{
  "d_expert": 48,
  "hidden_act": "geglu",
  "n_groups": 8,
  "num_key_value_heads": 6,
  "norm": "rmsnorm",
  "norm_place": "peri",
  "norm_eps": 1e-05,
  "extras": ["capped logits"],
  "learning_rate": 0.00241,
  "weight_decay": 0.09,
  "decay_fraction": 0.385,
  "train_tokens": 258400000
}
Below are experts of layer 6 (counted from 0) of a mixture-of-experts language model. Rows are named router (the router's row for the expert), gate (a neuron's input weights, with its number), up (a neuron's input weights, with its number), down (a neuron's output weights, with its number) and show model dimensions 0-191. Each number is 128 + 32 x the weight over its row's rms, rounded and kept within 0 to 255. Numbers have three digits each.
After each expert's rows: a language model's description of what the expert responds to. This comes from a sample of Wikipedia text that the model never trained on.

# expert 35
router:187159082135174154144139125129088079089185172070161093119122141112070116174075156100110107121071087174083161115104104121106107142081159113165149075120097084121192068155103172106094117106103096102143086156102111063170149153138191089135149109101125175150091093151073124106194134183099101177078099097194098100119154116116110074124137086208124163100145161215162130156139160182160127109144138076154097135155146114137148161147098120130137164112152117135097117111158156187150176087093123111132159097113114187130104115107104159095109143081116128114119127124126121115111104126086128107
gate0:171143103113117149065113146134098070092089120161116030081082058116124127123120125141128145147097170150060184114135161138126099155080113100121129111103110148160099158130094107167095123162136145120121121178152144171195129105112176074122125091148162094158100175119082096100134138098165104151136110163162130120074128100101149075098147131178109106122069130180138177132219190134180072140156159141139056149110121161073081132149128149058112107087135087153092092123080134151103115061066110151125116118127142152121142151119086109102099090074129071125116082137153140140162105116126094127
up0:172145101109084139049102163136112120113125139169060078103091108081138116139136096161144108165109146195080150124152176107131142180120111143084108169126125138187109136126111091196124106166161149162087150158160130134160121093100166091186080116140141077135102161100118116081130115090166151161134116167166107094024144120102112110136152156181034110095078129203122138130150147132111086126117124164117117167115121150083124153113132156067117073109144105124103077131085122150067101060079065160193118120135136154120169149139081116103114110093140119103116137130161134158198113103124141116
down0:123125099134116134125120107101119093166158184128095136170122167089147185123127177104177163165122142085138083097202072125142152120171163156061131080151200065195118107127122164183138171143075106110071171133134137135121094158116175139170145126129161098132156138175172135084127141119139161132165117146078116114176203121098151152197191137148096099102087161159126162110083098191105117123097121096165171138128103121117131173186141112142143130102136099090127097137169160120120087133132159049120119124130057117183128123121104099117145108103149158044146121160115135104134104082071130173
Description: Nouns after possessives. Nouns after his, her, 's, a or their in biographies and sports careers, such as career, record, contract, loan, ambition.

# expert 34
router:148166083098147146157184126097112091110071160102136146142116155101106098177093186091089132105077062132108173147100127132088086068151136119178145140105080106107157060172123120074124118094103118090145096188097084093159124174147149102117185159066115109128097104198100111120168163172083070183096108081158122099117138071115133115088112126139174159116182179199180075149118171179143133128167142084180075153193128092126130155151088113091133147124151082142120149113181170141152144117105132140122153114129083154098110120148099158113128134102103133180135116107094110124121112141068115114
gate0:094068120137129136176084081116145110150186089141099142069107119146142103098138136083118134072138145176121167135108160108081068123165147143087105141149128057107087159147135199125134132170108107136155164107162188058092151083126192137168141144156086149087140071084135119143114143136112085138117116100122023108178124101098091163141109157161155116138159154123118118088150164156129150135096096106137107125109157054099176182155146087143109156122117068099133071138098097118135117151114129137141154178150143142072110180064140101120133131127074156147137151135070131157222107083102142091
up0:079094167137120111190093147096139112160155050127077157078108129164128147132136126108112112105155125170136133114108169113105107149193113110107134161156124094126062182139147186146155159155131119175120155117172181060092124074131155155183119158126095116094150060112139131131105135104137084101143130113079077114201115117103092139163139138151151121128167120111114154053131150155105146162102125133120164141113128037073160167154107047128114134128092049085150085141097101092112148159112123188170154185178123140104122157071134119128135125140090146104153163176059157158180128107102160097
down0:175164121175110098166147163137108096106128176081116147153105096110102066137155141115157143122088105134165131143120093137121139209160099144102108106133089123196189114137108150135108098134189046152099114132097091118135088107055159060116108065074181151161146148112096183124167141110119161111108183146132135123114142112163181164143137151118133129132121100089134112135114151087159097123118138153074111137162190137182149137055150080106153118178125131088149126188090102158195124100122162112150105125129145144110122097156088201146074070124125093070119105129145082118099159088156202170
Description: Adverbs and modifiers. Adverbs ending -ly and descriptive adjectives or nouns after verbs or conjunctions: primarily, conservatively, different, professional, medalist, footballer.

# expert 45
router:170167065113136169151151101095089110063120160125115087089083145083088087171081172076101164078094090175096163139107088141077105108111168107169155121119106085107176084117097176113121142083113111094151110146090111116162151183158131119108147106090131133135108079179095138102178135157096091178061108081126111092117157105126121063101110109151151148110129166196155105158154163185179120131131155088164085170165159098149121137177103127091111159104138104173114163072152140176122140109070091131102147113106105186123133134129091152138088183100128167157124082082105084106120109166092108099
gate0:159196094143182158117128105146110095154046143142123155136084156129129072077124131144114163163059199103110127131110058161152138138102142150149123095093085085129177163105119125064139188170113137121164091139140093162126121096109110116156199102141122167124158112102117172140141133092122098147160171147137111198148143122168120073169107100107142147114131152090090092208067165130131147150139083070114114139116113117141061075148105177114158126133157179121073118082091126153148115079086192114097140175110102132150151116131172196121128109139129156120070118088153079156112101151166124075
up0:137078146137058130137134124102158138117226119091158113091189071148140161165153146130112121099141098146112127144120180129113117085145132070123139151160139206100094079185102099149086093102103095130104123125119133069165139157180157130102081160085159120155111143157218090122072156133119153125092105127112121081118130111089126167060126147129127115138144116144149108076190146148132098129133188207128140109145145152098178139095121116162114146107111068151162123139160145124127159223117077163196103091156118126088107140110091065106085124136146102142194128171083150100126134087109144168
down0:142100187103131147135144103181103138090140131103093145120152189108129115105148128125100083135074148103094090144094145143118119169139138092131074093108085066102137124147142068160123113160074106116132180157137138088169153090128121158124108111095145123182170148084149170150147163133157117119131136142133081092162112175075172210141150175134116127150102165122176135167158086136082102120098162172121056113121102155173200149161159136172076250169138101099193091143125167106140163156126178132141134088089084089165095086150101111177127125127129142117134114165095075122137079126089111174
Description: Lowercase word onsets. First pieces of lowercase words split into fragments, often technical terms after the or a, such as h in hairs, cur in currency, sulf in sulfide.

# expert 54
router:127133059055135122124190120111078054077131173109140114104134109115102094147114149113092113118118122137063161114098081169086117091104179088151107118138098119084180085133122149081105154084075122124195075183103097123152178136172127079079177151092165154109087117156139116145173147130077095193068134118138092084115152122089131115108131111156132147120152134161154121143154134181143123117158138088125076152154162086138120170159113138106075165087141050128111138127143174161171167094123112083099133119082057144132114125154102175112114125147127121165095075065072127123148124152076096091
gate0:110096111137122119018102122111127126086130130156152132128161126141148142174099102124109096129166128102108124082127074165067143025176125143099088127137137113122143108129138116093152154124111150117172108149124168115224107115072146121132177115105170096124239168077157130103121094095117128100158119078168145083147201120094189150102148117137105138128140126109150126138129081148111135163106120079136145129094140096126126160115116224153163119135101036148101159132122141149128117141124160123137119149120123163113139107093147116168158105131182127131109113098125168126143047106091040049
up0:115129147120153159130116160155181141018137127134169110138112153109132163076135122172173122138092116114145147101140160094212100148101152038132136116099113117187071153114114168105096142145117090144110155137032120117101125090120110146141125142120179154185106135146107096132149091166183147081103101174176095161100077142136211123176150152126161150138123128143129173134113123138130097122133100111166122133132125180158164082106117053192199126200129188098163116084097149115070109094130116117146156119131116125123174118117125175092159119074169141120109086136164066138154095149170142129
down0:129115126163127138108128173152149137133088082098061075131145193102118146119160075079059126130179111162123099103149127124105112173160068106055127146110162152120132086092104137094204139117181159081169134120164161105097085107135181094204136157143174123089150096132109170139130152130089124077091142112123104129134120049099104132165068052139134083145114157128107118098098099171114135159079134131141123091132159123090091145084129112134170128120096105141107134143130068140122150137134178127141112094089070158131076149151164117192154154131073130154087182086104138198119169111159174170
Description: Table row endings. Pipe-and-newline ends of markdown table rows, header separator lines, and numeric cells inside stats tables like Pts, GF, ±%.

# expert 36
router:149181082070170164162116090096097097101097140096090110096092101056079114181104158071081133125071096149105178102079071125100095106125130101194097128135100102103143109153115169117121099100061101087198085169102119123148111138215140085087154136135140172100103070150052126134139125162094089139095115076123083092157109096128148079110128104163136161107169141152128102134141162170167126114152160114156125143154146109147138150166114112132120171100180119130100147141171146148134177083073119085102151110119102155139112167109095138109066163117078147166120089125070106076112113171090133111
gate0:202136131144115121156116143062175139136102113082114171142139129121145133106165163115141147175157161150096122162106131142143117145096146084118149120136159149142122107128053105099061202149116000140128035087133156099092132110186091124124125070121151105157129108178113160145082136084121145112113137113082187075130077153156104095161133141108126127146147187156110149161159161156134101106126145177093126178112133143131167112121170077123114096145066097212093168136166102175140159100129096134159134135129166136133095167121035158127141104171124124105155147147155142137117175110190124126
up0:157147156159123125121127111068156168192112116137095170175096150121174107127144158144130143192134195100104114137119106150134130135133153123093107144143186136158127150103060121160100151123126013121166077082143139117103156130145110144144149082144147108181109118157081156151077126147129128083127154090099155126104099082132119115178139137090140191136161168115093138135138130141117108041120143197081082179088128146125185077053168085145152079129092144203053175127153067145128169107137113141122133153178171152133104133118050152114149164136089105110155175156094142095133142129134117129
down0:089142148116128169150181100090086097122147182165160153160118073157117113088063185168096178145095112126091171126095198153161077097082147165156114168115089134080138160118094158109086071085085148166139199125182162142133148125105133129111116116118169133101120177073108127077141093144177166140145169152123099119126105158105161079067162129078137158082151097074145118067191126167147153110127101092165128102148121163145112138087116161086120169091167136163137111090090144046107126164155102110092120131088102132135131133124155138089116117092160146150106104141109109130191098215144108128
Description: Mid-word subword fragments. Short letter pieces inside longer words or foreign surnames, such as di-as-pora, dil-ig-ently, rend-ering, Strun-z.

# expert 44
router:129126083047192159132164104101123064130099157133109113116112139068097103145079134072122140092086118111129189150119096146105119077092130116152109103091070091116147089140110145100161164126103090112141123141094124108160133175154123093114162126117108169070075111201058130141147123147104097182081127107134114085173116099136135101138104109149150167065198181138143092178134137173139154115148169123165122178140159088160113155162092138127123167106176124154099160114152148167156146103099082089103129121112077190098125132110105179076097118104104159153119093062103095092089120182093065069
gate5:081095094067083129078173110133185138105148160148164168123097147134101131084159108148181142095129132102141108164107086109091066154121171109105098164127117135094142104146163077154148117130094082146142133137168155115145153114088071115134151109149141129135117071120073183102112151196069131118098177142170140108110115141142130162122124111083146121175187115087187196164150129139148128140143119145154107104136153120122184117147103145109171098061174074209109177133169158171115185138064101097075098082055135140127150107105114140140084107070142128115082148146117106158156098202165084129
up5:220102146172142101170113144116087135104129102123123096133157101179143120202093160085087102154085125162150127058108154150154147133152123125162126116154170157117128128143073193109064152099158129100153107126099092118116095092170174133114181190106152116152120169150170056123112111061166131150151101094107099158144146098085119087155109103168134115111129135196141061101147121167096097084140152086126168128143110117120091168105163133167066114145124135072172109179109114099122131054155137122149164130169111119158097103135151172144139164181096069103153092132113147131102135037091172092
down5:132122185153133197159163117154170101119142146160155121104080155086091113098104142134115118187188146120154150073128123156180138085047100107144129087113097163098080116106122140137155133190110147152094167189135117133097133146179061161175142075175140175154109128130113110125125114187111152080127181077127120137078159098123139104177149133149130165216174133160098109143070152120128166154132156114131127166117140120131159108110143131112159192080188155130095102164140147130190137134180109098141126132109122181141096064148156078156144102109154119095150191067150171074113072100171131117
Description: Passive participles, verb stems. Past participles and verb stems after was, to, is or be, such as known, published, associated, able, prosecut.

# expert 32
router:134144072104140175129172106104135105091126141120128117114077139074098109132122144115107100112094082170089163130107097140115113121086167105152131104163129076102192050125116166131137172140109114101158101162068081129162183139144169100133142143080131155130076122166123146149154151144074108148094121078191073092144132131121133110119077092144116174101182157194168048127143157168158112062154140053165093159156167076133135114201126155148120164099146105128138155120171155140138200118083102062100162100074054168116110098142101178100090125119142119133097098117091106136097105139111101114
gate0:143091130172129129183155079103092142081104142131173103138116172123034128080130118128132134197055105198114148149111097095120153146173110126149178087091101135153192141144154150123098157149132112111097109144118156105121140123101146067125123138121087115155125126074176153145132136139106108130100068122148119096220125161101134107110092071199146155134183080153218121139171065139160113114103131091156115108137104040084051152118124155125149131126110101153133146163102135088162147109144149067119139106070144101119121154138121124146114091078101146104087087085070124148175095101169123121
up0:123153115110092132075096173158187096172129111126129184183186082144223165194107146150103095111106142126163135091156127227138104089104131100128058154156158113107085174112133095107134125114094137132225130100117096173137106104172075131115150134151184116132123115166115184126103115109122162151140167147117183166080130162164094129180186126060112129140087131140138141124111185131113144123156078191171145115158164148142182125160146089088086164104151098139159112141095133116130117102143106116146190164146096114152135147127094135137182168134129129096119100168171090103105126184141175143
down0:124223136119142161133184063115144122153138132161126123114106135118109079122149158148113129124123151096128135114106158136114163091084129101132109078115182170071053153114120125092130174071154050195088127141130093136123126127161108187129062124148140110090155124134112149160124132148124157142121068168120113073134173097077052163104146126148173090121239151160179134139089158132066096112111109119189080136144154062107127092145133180138076114107134120128128114159135069090128120115079111108202113135111125144158099057132136121144130115128118133162140189122085118185121100078112110119
Description: Sports and performance nouns. Nouns about games, careers and performances, such as score, runs, yards, goal, office in box office, often ending a phrase.

# expert 55
router:123146070111178135129130103091112091103116210100111130115113114105106108124083164093115174103065121124101138142111101151079091082101172091176087092174110064087180081144127149083127139088093102093155056173114077083142146145178150134076172127078126143109077116143106095150145186158080100132101125095136102119114140127080124096098128091166154132118194178152160095144144150138182114124167166114139079145178162081194133132165097104089109154067129102149118143111165133108174147117098120109124115087119051168127082102112111185100076165099125138147106084098076113108124105146127102099
gate0:169136103097132179165190096119080092087157128129141090097101131093086068181104191129106129158121104177109172122098094170127118090088153086157125114127083140085148079141091140118097121090085092111186148150106110142152128176161164060139151090145127140129085080154091133148164161145049083190079138141177114115164102091175146112074084116130151153112135137210167130141134151145163124067158160096136086142136165129130106133179089126107091145119168113173102197117188147162154139073072100114107154100108106145104139114136067146102083140128123146149101079084094096124119116156096117091
up0:109140122125094081113123120130105116140062128092079114095105096201122096129114146123124054112110124141116108168132142114178175135081167108109029094096119136118119064122148132143155164119122139151131100079114159109138109100176139114186157150183195097134102066182097140218129163099150156117110131104142089156128118136132122165072143115124101205144123173160101075152102128111068124087140134082139135146161181126161113167138094124108145133176198127160095192137133185124156138122116112142191124108155134162094096136118121143189153074170150096082137167159138106130078117110191163080
down0:141087116062162185120105091148044095108105114133031098108113110094033072083166154085169145122139133218097135096119134100087130084140134078095098185147160131138101123182119159116159116100088147125141152089158166160114146098120138161103112100161101156099157061082150089151146142112076120136174143149155088116137113047183153130144144152163123147145118183135133144135142126073096118122155109137118094125094121128141070156158140163175139171137118137169129090148118172129095124129158072155121126089136089155133168144136147186128171160130123127129126158148189106052121157158161164099
Description: Final digits of numbers. Last digit of years and counts, especially dates like 201-5 and 200-1, plus vote totals and goal columns in tables.